config.yaml
hidden_size: 640
d_expert: 336
d_shared_expert: 1216
moe_layers: [0, 1, 2, 3, 4, 5, 6, 7, 8, 9, 10, 11, 12]
normalize_top_k: false
balance_loss: 0.000778
norm: "rmsnorm"
learning_rate: 0.000841
max_seq_len: 1024
Below are experts of layer 9 (counted from 0) of a mixture-of-experts language model. Rows are named router (the router's row for the expert) and show model dimensions 240-279. Each number is 128 + 24 x the weight over its row's rms, rounded and kept within 0 to 255. Numbers have three digits each.
Before each expert's rows: a language model's description of what the expert responds to. This comes from a sample of Wikipedia text that the model never trained on.

# expert 30
Appointments and awards. Words about being appointed, elected, hired or awarded in career bios, such as vice, assistant, honorary, voted to.
router:162142148090139116063122142127135124121110121132143139143125137140115131157115165110120113123124115107146087120153163136

# expert 20
Descriptive word starts. Colour words and first pieces of concrete nouns in descriptions, such as white, blue, dark, cl(am), fl-, roof.
router:111103168116068130114156123078163131154088161116184141132182139126127126162089124150130151118145106153098146138148148120

# expert 15
Sports stats tables. Pipes and numbers in football squad and career statistics tables, including position codes DF, MF, FW, GK and Goals.
router:159103171148124155100131134156113145124056129093160095124121139111144113118137094130082130129088129149072121119111094150

# expert 31
Occupations and sports tables. Occupation nouns after nationality adjectives and cells in football squad or league tables, such as footballer, coach, actress, MF, DF.
router:146114102149088120123097106175142127138093105123174125113136167131174109138103109130113101095149118090130130169136133135

# expert 1
Surname and taxon fragments. Word pieces inside surnames and scientific author citations in species lists and references, such as Desbro-chers, V-oss, Rick-er, Mc, et al.
router:163131142124120122106108128109134121128116102131137127116121165128156103145180123109169137074157132141130128139145146116

# expert 14
Articles before nouns. The articles a, the, an after verbs like was or is, and abstract adjectives like social, economic, legal, health.
router:119161168128126162159144111133154132133096142134126142133165144137129119141148138125106159133135098126114105158160163139

# expert 0
Action verbs after subjects. Main verbs and verb pieces following a subject or "to", such as took, began, gave, handed, submit, refer.
router:129137153160151143140112133097108157143112156150115098159108136128173130175148131157142084128124111135125106125139129157

# expert 17
Sports results tables. Table pipes, dashes and scores in sports records, with country codes ESP, USA, FRA, arenas, stadiums and fighter or player names.
router:149114103127121121138134078150167108133102132116126132144128117096119159134114134139118128071134122100124129112156147114

# expert 8
Titles of works. Words inside quoted titles of songs, films and shows, such as Love, You, Night, World, of, and table-cell entries.
router:097141225151122135093132117111138129134084141118162092149161128159130111148117162189134159114153145143120094120168124124

# expert 4
Numbers and numerals. Numerals and number words in dates, tables, statistics and counts, such as 16, 8,000, twenty-four, 1998.
router:187137132120096119124123109121143125125125129152087112106140148109107145142107150128126133088152155124110130142173159079

# expert 19
People and family referents. Pronouns, family nouns and given names, especially in soap-opera plots and sports rosters, such as him, father, family, Bailey, Chicago.
router:096127143105159119118128112147130139146125170143164125135136158070116145106111126168121119102126113143115092136163142139

# expert 23
Time prepositions in history. Prepositions like during, after, on, despite, before, often opening clauses in military and war history, as in during the Revolution.
router:125105143121106131126113161116100153154085126140136098152106154138131141174128154097163160132141120097146135141120171090

# expert 13
Hedging discourse words. Discourse and degree words, plus pieces of long abstract words, in expository prose, such as However, due, rather, much, unconfirmed, inevitable.
router:119111150111104072162139144125124138124129131148101117151118130099141140159095122144174151110145092134109129171124190159

# expert 10
Census and demographics. Function words, percent signs and table pipes in census and population text, such as the median age, households, French, %.
router:144137112114095115155134099146109165086100134107126124149153154144178109109150090161141109156137100158125150147104097135

# expert 26
Explanatory technical prose. Words in general explanatory statements, such as usually, can, often, commonly, are, in, plus math symbols and line breaks.
router:113112162121130139177162155136142113109145126134153152121095120129130129181106125168140110141143117107075077136185203101

# expert 9
Slavic names, we/could. Inner pieces of Russian and Slavic surnames (Youzhny, Zateyev) plus Soviet, Russian, We, we, could, not.
router:109123111122089104050124125115104138110123141137115111109131133131115134159155104158127133159090119125122131140162146169

# expert 11
Bibliography entries. Words in reference lists and publication notes, often German titles, plus book, published, works, text, documentary, dashes and years.
router:146098117149106120104117137129122159080096145140181111148148176110128143133143129086126168115144111140124123141194140098

# expert 21
Infobox field labels. Field names after a dash in infoboxes for places, species and chemicals, such as Location, Coordinates, Genus, Born, Population.
router:120135121130100121147161110131144132132128146118111122123118195113110055185116076130123117123152135118103106175158134122

# expert 3
First names in lists. Given names and their first pieces in sports tables and name lists, such as David, Chris, Martina, Steffen, Jean-Henri.
router:114110124108090134087124114114130177151108158169127146138182116148107110130150103163170135131142106115094138132152133119

# expert 22
Election and infobox structure. Line breaks, dashes and terms in election tables and politician infoboxes, such as election, votes, Assembly, district, plus taxon suffix idae.
router:190128119134084102150140108153132128133129124120139149107153150154148084171106076145112127135154110158081136184139148131

# expert 12
Table separators, numbers. Pipes, dashes and line breaks in numeric tables such as win–loss records, coordinates and ward percentages, plus Historic, Register, medalist.
router:123154124118130142084137076111151137116138159125137133123157226111158134183145135159120158135092118101110142170120128121

# expert 29
Clause-ending commas. Commas and and that end clauses, especially in music release text, plus album, List, number, record.
router:106111146097116122143149088121106183095104174142143139183155153108116133130126100132112176127112056131081126156131141120

# expert 7
South Asian names. Pieces of Indian and other South Asian personal names in cast lists, such as Singh, Khan, Shank-ar, Rav-ik-umar, plus pronouns in plot text.
router:119122119131119117095123115142124151169110115097167143136118130080130119164143107147178143124102132147098100123127132122

# expert 5
Romance articles, science words. Spanish, French and Italian articles and prepositions like de, la, del, El, Al, plus word pieces in biochemistry or physics text.
router:163132135174121102156139146118134135141131134116134130111090135133155149155132140137172128124123105088132159156153161159

# expert 16
Transport and geography. Words in railway, bus, river and route descriptions, including he- word starts, such as railway, terminus, river, served by, heaviest.
router:106102137103102148124114079136096147163096168124120108172109145130141103117124132149121136123110090162116103124182134129

# expert 18
Institutions and copulas. Infobox dashes and was, is, were in text on governments, ministries, universities and military bodies, such as Ministry, Affairs, Corps.
router:130141149112120111105145142159148116092107107121145105164112160105159162146099113144177106128147142161119108151160174125

# expert 6
Music release tables. Pipes, colons and headers in discography and track-listing tables and album articles, such as Label, Title, Billboard, —;, track lengths.
router:103146139123104132110107102108117153132094164131159125100132171113148112145182138111107137147119079167103103165151124088

# expert 24
Time-sequence words. "the" and sequence words about time and endings in career or season narratives, such as died, second, until, after, next, last.
router:158131173137133126129141108077176144156123130154129124159125098113147117166126182141170132104085172094132161134171136148

# expert 25
Birth and death dates. Month names, born, died and married in biographical date brackets and early-life sections, such as (born 28 July, 14 October).
router:126121141122142099126111138128113130116098119109139132116132123119101130125156100127157143114095155118126135142144124134

# expert 2
English place names. Pieces of place and title names, mostly British, after in/of/at, such as South, Royal, -shire, Oxford, North, Lord.
router:165143131119099098110107119136125115141092116167102114159116117109119093141116133184148108115171148134120133153095094110

# expert 28
Media and awards. Nouns naming films, shows, albums, genres and awards in entertainment articles, such as comedy film, TV, Festival, Award, J-pop.
router:099126123144124096120108125098120132118098115100145128131137134105126140120148132151128118122124117104111160135093144087